From a checkpoint of a small mixture-of-experts model trained on Wikipedia: 160 SwiGLU neurons an expert.
Below are experts of layer 8 (counted from 0) of a mixture-of-experts language model. Rows are named router (the router's row for the expert), gate (a neuron's input weights, with its number), up (a neuron's input weights, with its number), down (a neuron's output weights, with its number) and show model dimensions 0-63. Each number is 500 + 40 x the weight over its row's rms, rounded and kept within 0 to 999. Numbers have three digits each.
After each expert's rows: a language model's description of what the expert responds to; "comes before" lists some tokens at least twice as common just after its tokens as in all text. This comes from a sample of Wikipedia text that the model never trained on. Tokens count by the router's weight.

# expert 21
router:492511532478503473536488480535467491479493512471514480482518457496498487518439494532486475534495464451441434526394525498493555463512503404535494459497479463555472474507516512499496534508531513
gate0:520470490418495485523472538491523548523487461453499490480475470475556444493468466480475455542387444501432464448475438509497503467402507565487496497449494490453556479473501561548524421474537589
up0:486509436568509487471535522550517495484480489456540502516472490479515545527518466513496452419484522508541511528466517508516505505540461458479527544511520523459413450413499534495481479511517478
down0:506466542563511492575488495506482455509486486514491546545506504515531428521511459529533486494442508455430485498444546560473492521597559482487486490507486473562532570509521574526539523529536559
Description: Single capital letters and digits inside sports tables and scorelines, such as F in FK or F.C., W for wins, curling scores.
comes before: " |", ".", "–", ";", "'", "K"

# expert 3
router:526542556472504532522470492523450509534448489469570431448476437572490497501501520520538526515475458486479439490515555540557496513403480463510545535504468457527428467544436529481467488551455583
gate0:488513561457467459554499509441435475515423509488570485429452468617513589525491507552533546507488530541506487462501565517498456502440432530491493452542514512489492466535565438459525428518534460
up0:490554498481580498513466539522474496432467454495526498490438498562504478489485502515544510555477483504464508546473490527424527482512542538482517481477574455443478547531472514547550555557438524
down0:456455504551543524524526471552544526494506518536475453526512515501486427508472560473498525522476511443508434573433413526479616485531555507462463419456476439566492576484412543626475599561524435
Description: Past participles and set-phrase words like known, used, due, according, available, often before by, as or to.
comes before: " by", " as", " to", " in", ")", " for"

# expert 0
router:552556517460502499459509516513502505481475507375554442461433444493451490468441466540511512496544499460495526480423561540520551478490501476534508522440457497531463426494498524453525553545529538
gate0:586542513499496543515451513500463510470463494493553495445451505593516428516491410580495537491496542552449466532463492547497483503463511488536457416490450531562490444459516558485600507578546431
up0:539526442404482479523521544516466501546492510477502538596480437475575530453493514507467509476583473557500483540474589517516569474602506556462486571496557498474514568506474507501444496456523486
down0:492503480507448580478545492508570512549538536556473481493503377485560532535512518509488494550466548550530498504449456409537453538496471492480524452537492463564539480510450445575480442500468491
Description: Number tokens that open a figure, often after a pipe, parenthesis or colon in tables and infoboxes, e.g. 1, 18, 13 in (13,316).
comes before: " |", ".", "–", ",", "%", "0"

# expert 20
router:456541558486450504534523519506536481452507462490507463455539430499420493447523485465475461541493550489526524526442486503532570463431386456559557505452478506559527516552452519493484506464527535
gate0:510530455487494551519440453506477525518438516516493462477488438577582536421494575535488465507462483549473486536487488462425445472496425537501452552407487458477508480482533555483459401526489558
up0:441486546482450538488472512592541563504459456512497499551461413558554547441472541544501504419495516522421495523512503419487497448531495501465503524437504462486533506476417476509448484522489469
down0:495517548453422476495534422428490478501551485482515511507454482457479511463556472468589544483494506537504490576519501504474518493522508462552398556473453444557498483517529518529505543489526402
Description: Line breaks ending table rows and list items, plus some word starts like See, Pre, In, De, Al.
comes before: "|", "-", " -", " also", "The", "In"

# expert 11
router:425553599515525563510475467468496514481454567434526446509519457414479494510496493487444493551475511517486545517474472511525504485439475540513451496517486516529527498438479474477560557504464556
gate0:479477512580594520547510484477524512497521496508535416494489504512426417583502527526485537479446521482565538469527526450439400582460506573540552491566443495553483450481539506493436463602491438
up0:519478517457403477542492557491532518490512537479556533470493486427513582449476506450550565458524475558481499546469482537559568455555493461480409484469477455432511537532498496447583520373510504
down0:570500527502507457478421468529540500515497479480460494483463534490425500490449517450477533507479593501564434556455503536524471482544474578503584471427516484541496485463569504520503490472458380
Description: Section heading equals signs, paragraph breaks, coordinate symbols ° ′ ″, and infobox field labels like Born, Died, Phylum, Order.
comes before: "=", "\n\n", "\n", "The", "In", ":"

# expert 23
router:502474550407453519528466539544474489461504538481556492459492450511429495506527473521532421480519478442498509516482483565509551473441494468499464484519538531574426461507455506452511566467479523
gate0:482495533432550515495544528516474557476438492536504524516542477524485461589523446475551444475499489462495458567464562598510481488500581485480522557521554607423559569500474568530543489519520540
up0:513478571499457449503447515460474462458522480525522512532413508545457565469445493541466473516537474513442524467519479439500479533503491507506505525512487491504422508460442554443498582515552530
down0:496541469464411603491506449465511510473527494448510423469486498487518408450509547500479475557413454450484530491492513417533475476512509449528436494496472562487441490562467487524396495482434519
Description: Words for offices and bodies in biographies and politics, such as member, President, Minister, Council, State, University.
comes before: " of", " States", ")", " for", "'", " ("

# expert 44
router:531481525493514471471495507501493484467473545413589456497550449553548513485528463464423510481487448495479453503538487470491565500457456486518516527508506527556511489523477514463518476534416488
gate0:458435516578569488511581463496579594468425489539504479485563482482540517446442506534499405553535481547445508545551506494462487488507486540510470495495413504548493543516546461479501517475505554
up0:583425486479463475487436508521511417540568505391498480516511508534436484500484517477514542523523463478484453376482496510508461456457466490511544526521508516480498504448459597615450515516506447
down0:540553543513491483513505504489557546530529460426526564486497517472522546512521515486469555441543530453549508473479536446444468568504444518535483479500539604473598459467435510503554483571517489
Description: Sentence-ending periods and colons, plus short word starts or particles like de, du, di, del, sl, tri, as in du ties.
comes before: "\n\n", " The", " In", " He", " It", "\n"

# expert 16
router:455570513474447590487485511496509557477499484394534497451508446462503477494476509479432408481514498467524505460502543506545514540503460490544425545487557533549529481522507463474494463495481538
gate0:501468507501482528487476515511473552451468592499484575537551513431506483555510516531528449455530519530562476529551478466540531498548493548492536497594475514527469585384444493480491477449496494
up0:515446480481542565513435487546471465462560564477424459539510563481415531480472544499484505531477491474516574529546471443510455524459478514541509533552457488411479479480486512526510597566514520
down0:477558524493571494549521508501495452434520382480503538493588489455473497509474562467476456476518480462485516495532532525474569529504494471521551531500620506545543507508492505525620517498491458
Description: Forms of be and have after a subject or to, such as was, is, were, be, has been, plus became and with.
comes before: " a", " the", " in", " to", " been", " an"

# expert 25
router:492540523525479560439449514487479508537451549467530461483464428475444468513542485500442508553512451448499425499480548561593590515414456491509502565461444489527495469506446434423517514510422455
gate0:576509491553548505492515486620511429480503442518435450500450488516507462478469493594498505465478414508451548492451467455532490535539486493538444445524509481548487517515526496492536478488527556
up0:554518497497553511502469481557597479566571502459470460503380507566503450494442542528526489500521402492493471600523525503486441529420469503461424412451509508562429425485423514459487506519533494
down0:491552543549534519477423518532488476585472495480469501469444516521511464438566521563484537548511452487466476518538476514546504464527501516529512596509505470519463444523514509461441456488475498
Description: Final pieces completing personal and place names, such as Marlon, Curtis, Nate, The Hague, plus whole common names like William, Thomas.
comes before: ",", "'", " (", " was", " and", " County"

# expert 10
router:533495566477457515514490591548501528481512549455500416449511419502514533472454465500482504534514501426556486528474506530464549477463501421508467506480493511514461546496556532450502507454518571
gate0:510485556456524423556488473451462518507449568543453568486527488506572502534499482423495484480475504470504516470539508500538519537566467424468504476521484528519524482507555572597522544467545403
up0:461464549484499473453539429478461534520457506499451517451476468473478471557412498522519478582546514499523470490530550548462445381459446523504562507479514609469479527552572541477494487575517526
down0:443502524421489487492500544508516485487458538545477445531471395532533488442545501568489488539500496502471489454510548532525519538559493498525560548487578497482581433526451449463517555442485528
Description: Hyphens joining compound words or double names, slashes, and prefix-like word starts such as post, non, self, super.
comes before: "|", "-", "s", "19", "ing", "year"

# expert 38
router:602559519496518531523465504514471614489521471425552486476487445563428500502445449459496461500515493457501492476488535486537510459463497436509458512425488479534424575465505517445518454567513567
gate0:456453525530471458539472485500521495538503462532458451510587464552491502493455543466580487492530486516437500471464488523560478476481475515527527519521499522539466505512417549509549448525564480
up0:517506572500478482471507565505473491449448478483485469476466465502502500521529525561478464487573474455438624498542558563545445442456508516510408500492517485461567490578475472555453452521435469
down0:459596494519517547534483492474542441501534456494582575447520463430480444528427475523484556430535536500461531554503529475460480453524604459525587548492543577524489507501500483481536506460465520
Description: Verbs and verb pieces, mainly past-tense or -ing endings and stems after to or was, such as moved, decided, ed, ruct.
comes before: " to", " the", "ed", "ion", " by", "ing"

# expert 32
router:453584537483489516471452502533451502467455530478567425433513433461421466500448518495507514501488502450463458553501534495531486489473457500512509530454475542526463487443496499470501493536502446
gate0:481507517506473475552497534500492453489482471476400525454545420500506478538508498541487551472490485490487500474555475481514475491468499452538505491505489513448423423483432478545447488490480495
up0:488519495453497527492505530483481500479471439510466524464453541485459546493487424466548505411539487483490469523512462528508543500525450478475501458487505438540541532565511588476493448472414551
down0:532563484464443530501515481457494507464478477508537498570486414476521486551460495557521521536506576551444532443527469487497477485485535455530508534507488551510534514535567501459496458517459535
Description: Closing parentheses, quotes and brackets after numbers or units, plus plural or final word endings such as s, idae, stations, area.
comes before: ",", "\n", " |", ".", " and", " ("

# expert 42
router:526528538508482507500505510491426522493453497437566507437477438451448508472469506466469433507548532463501444526436489525537590442521497520529460572498465481558424507486481509471484448474485566
gate0:506450500438490550492516480480447469525535507482484448480505454499516502569497507519505524526538494550532499542480471460489552533469485522452477528472491439539521530532536494528528513473488449
up0:534489481593494485549516502529565501445474480469508382489527485464502525549515489495575517517522529508540498421455495545463553520515502502458518544526545612555477482402487517477413556451497530
down0:492453506504476438488549459501555542490487514498506507562529503545463535526546613530518541492546496539517518467514445543513465497531499495521466510458455551554543516485415477512552530444490512
Description: Noun-forming endings like ation, ity, ing, and noun column or heading words in tables, such as Team, Score, Certification, Result.
comes before: ":", " of", " |", "s", " =", " and"

# expert 15
router:514530574496514562545449526462492533455549562455538487471528475534470458484447480466460480509476430496479436505496518477482496432476381484555507486510506588470452438554513536529553478487449507
gate0:445460429473485525568514488550541472468538497483525522554523508483494461553499388523481553496461506477545461531502488538496493537509563471462506527485589575479476451437497423423523478509517584
up0:590457473473489500491463518537445544574462502499420574437534512474547573464527556539535447514491506535433520483450518469456486494535431512494552530500478503503465530569523505483431458466494516
down0:500457557445512497473464513470480486544466549432477466497517513463541483468511529489462480497482463551548452433543511508524523502488461541518490492506460580499528502544456533532479455429505504
Description: Commas ending a clause or place name before which, where, while or an appositive, as in Austin, Texas; also semicolons, dashes.
comes before: " and", " which", " the", " but", " he", "000"

# expert 22
router:485541514451469497473447484568459521473449534443572454420461439501446452434480502455491451568490507443502438468520519467556590496412548534471478526505426500510429440489507487467502500523521474
gate0:493526559451498530468485462495500477425469511477415480462483450568530501440522557458493575469515466469491483480479502542459543482452526481509496480533464497541482480502526432436587505516550579
up0:484431408493513527475470468509533524382558469409532469457498447509500575508516572503491525541448477513455606471454510562490514509458513485488483455476513508576464435455578438448515567523509522
down0:465509532418498480406517558528491540490510467554544519430466590467520508497549528503510527492447571498512536526513504510387574544453555509478457582528414490573431475535529495483550512574490504
Description: Last word or piece of proper names, above all place and venue names, such as Stadium, Center, Street, County, plus surname endings.
comes before: ",", " |", " (", "\n", " and", " in"

# expert 47
router:484515531437473472456451504476456555485482543479533437405523453471474493478451472506500516528540479478508502520372495547521498441497484464454521539463530485545508498497475482481530530456444484
gate0:562521493453503434513462533519491515478475497503539499486534455521399516542522509495536570500544516496536522450459494505440491475550522497552470459536523570474429523524579466479485495493441473
up0:511576508528457483541537459477507524449454496468567484497499478434580441540622473462556469493484613447520525490535509490530460583489510475467478423444517473455533596489497525490491454522525518
down0:520535553568559547526568486575495497530466554515510493575491535523546411465516508497479491549508430494553527479541526521537451480518532504498489492495504506502537519514507534445483518509493456
Description: Capital letters and digits within acronyms, codes and identifiers in tables and infoboxes, like AMSL, SR 143, NCBI, WTVR.
comes before: ")", " |", "L", "A", "S", "T"

# expert 29
router:533530512499433555477463500505485529500443489455550467467528464457491502461451515484460514540504459447511480392421496482542570486461492551510524512401482503494540495556466443543537564494432488
gate0:535436446501528426539498509450506498526515576560465544447553502499429449551489493518563532447476469451471541488491574569479466537456426555569495474512430456475613421526515461458526571500492540
up0:561531552494502543486525484559494533550445473459533401503450455513539503477494479464435463543496568486514494522561484525563496484562509460542493588506545518510443603450449534509505399500485485
down0:530462385508503495524441502465488466512567442458450493516536540577454489472504446447493488576458514488563479564419520510529539561566455492499482528494502508498468523453492438488445448460447460
Description: Pipe characters, line breaks and hyphens opening table rows and bulleted infobox fields, plus spelled-out numbers like two, three, four.
comes before: "-", "  ", " Total", " Party", " 4", " 5"

# expert 6
router:497494545494514585508440497506488543485410533457548494450532467449418510492548496471460512541510513524497455483434542500531536515506452444516471486494511516523497500567468539525467545544479538
gate0:554479525514508484486479458526596479551431479548458493507576492451535511460526464478558460468496524523508461488451501519459486498487540476489535550496517523500582511488495526428489447457505520
up0:462499401535482490489565481533500496506542469471487468529478546556582517514521470527497499540512492455446523480492497426550520509552458513526496454467566459462520446478503433506487530482472519
down0:547497512491503519427482497468556475547588450451518517527531343487489480568558523487476414497548515533480494497488404475518448523596438496478496512545553498476580501450453483505577530471522560
Description: Four-digit years, mostly 2000s, in dates and table cells, plus other numbers in table columns, such as 2016, 2019, 57.
comes before: " |", ")", "–", ",", ".", ":"

# expert 9
router:531559616516516493497515476528473564521461564415574468454516453445424535510470521451495414529550508411566464480458537504491538450456459505535536519412480486507484507517485458412468496511506514
gate0:434495552498512482497459506500483468436411495454457416563522569492495495530517475542503533428425517532556556414491511463483517498500462487503509456518487469480556525477563490542480450450508574
up0:510475490489504438479524484495513465488481511427524509528479498516483436508589503549505555510549501456496497562540472521547541474509505502490577450535541456469439491525491553460546517524527533
down0:498517507474596498473453510434470518493511510483528550411510502420478485504525498460490578498466538489501545508458512534529512508522555514492506482505522443456547447492479451385548545505567410
Description: Everyday noun or verb stems after the, a or its that may take a suffix, such as line, draft, loss, flow, control.
comes before: "s", "ing", "ed", " of", "d", "er"

# expert 46
router:503522510487459573501459499441379550487514509436535511470510428491499494533523462466433494545513518490510506490534467469547509466481472551541478513514443497481486484460479521437514465468485473
gate0:484493568516406449487481518531545517480485583443555467459514486504469501418473426427523525488436491523522450539520504432467518513551533474483483485533450532493518507503473553459550404536435479
up0:511470484519500443536510465539493497514490545478562429495557426479484500452400506508568486465538504572514535510564517536483476487483472469565527440554494506455528509491458562502615457523522454
down0:496576466575486560499463494512462485515454499428517525466516560517568469421513513513430502452482480455483540536525493549579477546503548579527443506515511493486464575564467477528496480532541534
Description: Pipe separators between table cells, mostly in numeric stats tables, plus semicolons, slashes, middots and headers like Pts, Goals.
comes before: "\n", "  ", " 0", " 1", " 2", " 3"

# expert 24
router:500491495494530563471541474479460473519500466489542419484471469464436521498487500429479468526448525524506395546516529502468500461499457454511565524457511526561487515529491414448479506547469506
gate0:481435392547518514512593513553519529489552509518463502462538442526528534516546410484473449486484507569518587514484529496479425526615482452549516565474461496463545527492545529496498546490429530
up0:559462564536513540508498470497492514482548491486529502521473410497435524457471532509534401551514508508437438455527492487532466523537494467473548588478527452460560526461538549510527447479498495
down0:470502538555468487554545420532469462492455566543480562496409435484484490505508537499511484494496474502422527508436525539524552536497550550492451503505527429469487541491465504497514474502424490
Description: Blank double-space table cells, plus word starts and adjectives after a separator or the, like al, real, high, long, ESPN, Brown.
comes before: "|", " |", ".", "y", "ly", ";"

# expert 41
router:582514550525444523472469570522498543458487545456589463506488460443455496490485510519491508510482547455505461534490494501541530456408509467512513536469494548549530499482527503404513493456454467
gate0:524506532518461476508511478497475535392512455429461483543449519395454458428539514537468518522425531513464474526527468504568555463460478433484531586490413496543555485516459544495477468561492474
up0:531526496563536511510443512531474591474529461539523505537480532448497602449547487495534499552563435506548524458415508464480528445533489423463496483462458429425512484462491534522572488458491506
down0:550474519471526475520534529493446538485431455482503473574486486509511521476463502447529567565481505456417490523514536530568467525460538503519478509484487537486472505535527522612450502471529499
Description: Category nouns right after the, a or his, often plural, such as album, species, film, series, groups, country.
comes before: " of", ".", ",", " in", " was", " were"

# expert 27
router:483485564498492516469500535451512514488515462432560503486476474560468499448476490465447421508483550433511501456477535533549615436465406515518521523485475543489464469526450485439544528478527550
gate0:552541489518550448536469473585503455607488431478535519480500407516507481481484474493467500453549488503483449469483509506525507549517496520493614479588542470487562564469548508490548445515511451
up0:486485473513487483488490510552472528484503422431460491478543476485499474540492543588467468464542530457540525473475476514512497478525544458529483461479489406525525529498450500431471517496508526
down0:557534497529393475492503482444485489495531530518430484494497518537498438566576456562559547506441465543481554549573523502580494484476442577495444489507424556553490465542506562497454467574479595
Description: Line-initial hyphens of bulleted infobox or list items, bullets, and of in place phrases like province of Saskatchewan.
comes before: " the", " •", " \"", " Born", " Country", " List"

# expert 40
router:502525543505452516475520583521436536516446540440545445436532458465507490472476485491521548483499476479488459439435546563551537483476488492541564570520468504531412473428512539503543548498424582
gate0:556568489521453472563482568561541468527473502518537503541527554465507511468451404510459549454476550465544497466438489457520550457525539478486522479530498473500433452467581434515522485498457489
up0:497500442479471496569512548470491563551501495512552484514554514449523443442538487436484512492575463473545479519509480493497466514525569465482495486503516571532536505479537512504427462535453523
down0:401487478517480451493557481511534530530497496492415513504567501504471547509476494490515475552523431499492526507453505524504505420535590459480501557535440551502468530550397529498518506480485563
Description: Ordinal suffixes and words in sports or ranking text, such as 1st, 40th, third, medal, Bronze, world, season, Championship.
comes before: " |", "s", " in", " of", " (", " century"

# expert 18
router:487539561421469522440448563470483541502543484376521482429476436470464526513504497465477526492474472566541466457469503526446535493524497476519545529459486511490524526530509506487520550431486528
gate0:502406547506511591546543483519433568574472491544490604504491478429515516519531445535498461514502497577382508453480520452528503489454494511527498489514434558480505499496514533510539479481465541
up0:509483480520493462529475535507502489498553554482528439425533535495518467544483492498583496494496571505579544474521540502442523470513480541505482544444544505457503522500527542546404562510445492
down0:528482478512545571610546519505464471489416521497468419507461481471567467469517508467497473533553486483462502532527538511520466476533474566493487486516540549544508558496441459505501480492529497
Description: The preposition in (also during, of) before a place or noun phrase, plus inner word pieces like mi, ori, si, ti.
comes before: "s", " the", "on", "ng", "c", " a"

# expert 43
router:465502530472460547518451497451472594475495528458599460482508414518433570471499526496466486565523524413514467509469508486527528496484493476485538555474512573521494493452478488467547508524452530
gate0:466516496542506476457480505572441448481487507465575517525493487540510608493500511525484463384520569517520490597518453547451510528543532516499478458477482494514506549478600480499541524567484450
up0:528525502446556483486487492456474533529502460487517484481503445498501532485474496475500505538492440501547460481487529475522439447570509396540519508563472518517522590547457516493506527506524540
down0:531490432484487450620461589484525571507565553571506455448548467527522506511502455548479494524579480563533510476481532499542474470542501485524526539517498501532529579486418520572542581509559550
Description: Middle or final subword pieces completing technical or rare words, like le in dipole, ite in bauxite, log, raph.
comes before: "s", "y", " and", " of", "t", "\""

# expert 19
router:536529547469462510477505515553454481536531539465541509431499470537441505472535464469455483531518451474545469555524516542595532457527531441525509523566448449605446433486499520445484544470510498
gate0:515460520457500507498481527495520474490541536431468495538535443430465534556495517477542449486540570448482531486482465529481532594440495513496480474576488538479462529509442527487493528505544564
up0:502433532422501441529482536484444491553504548452408590471519473484432515426545498473484498500481503430469522474516446532460501547454484533504538520513489505518482523565491530469518575510527550
down0:501549534544510503457447497506462524495483519469549538513503543534504472475488442499461476408550482514518450623484468566453521491517514498461465543493495465486486508446423427533521466529503524
Description: Prepositions following verbs or nouns in narrative prose, such as by, on, as, with, of, during, after.
comes before: " the", " a", " his", " an", " that", " its"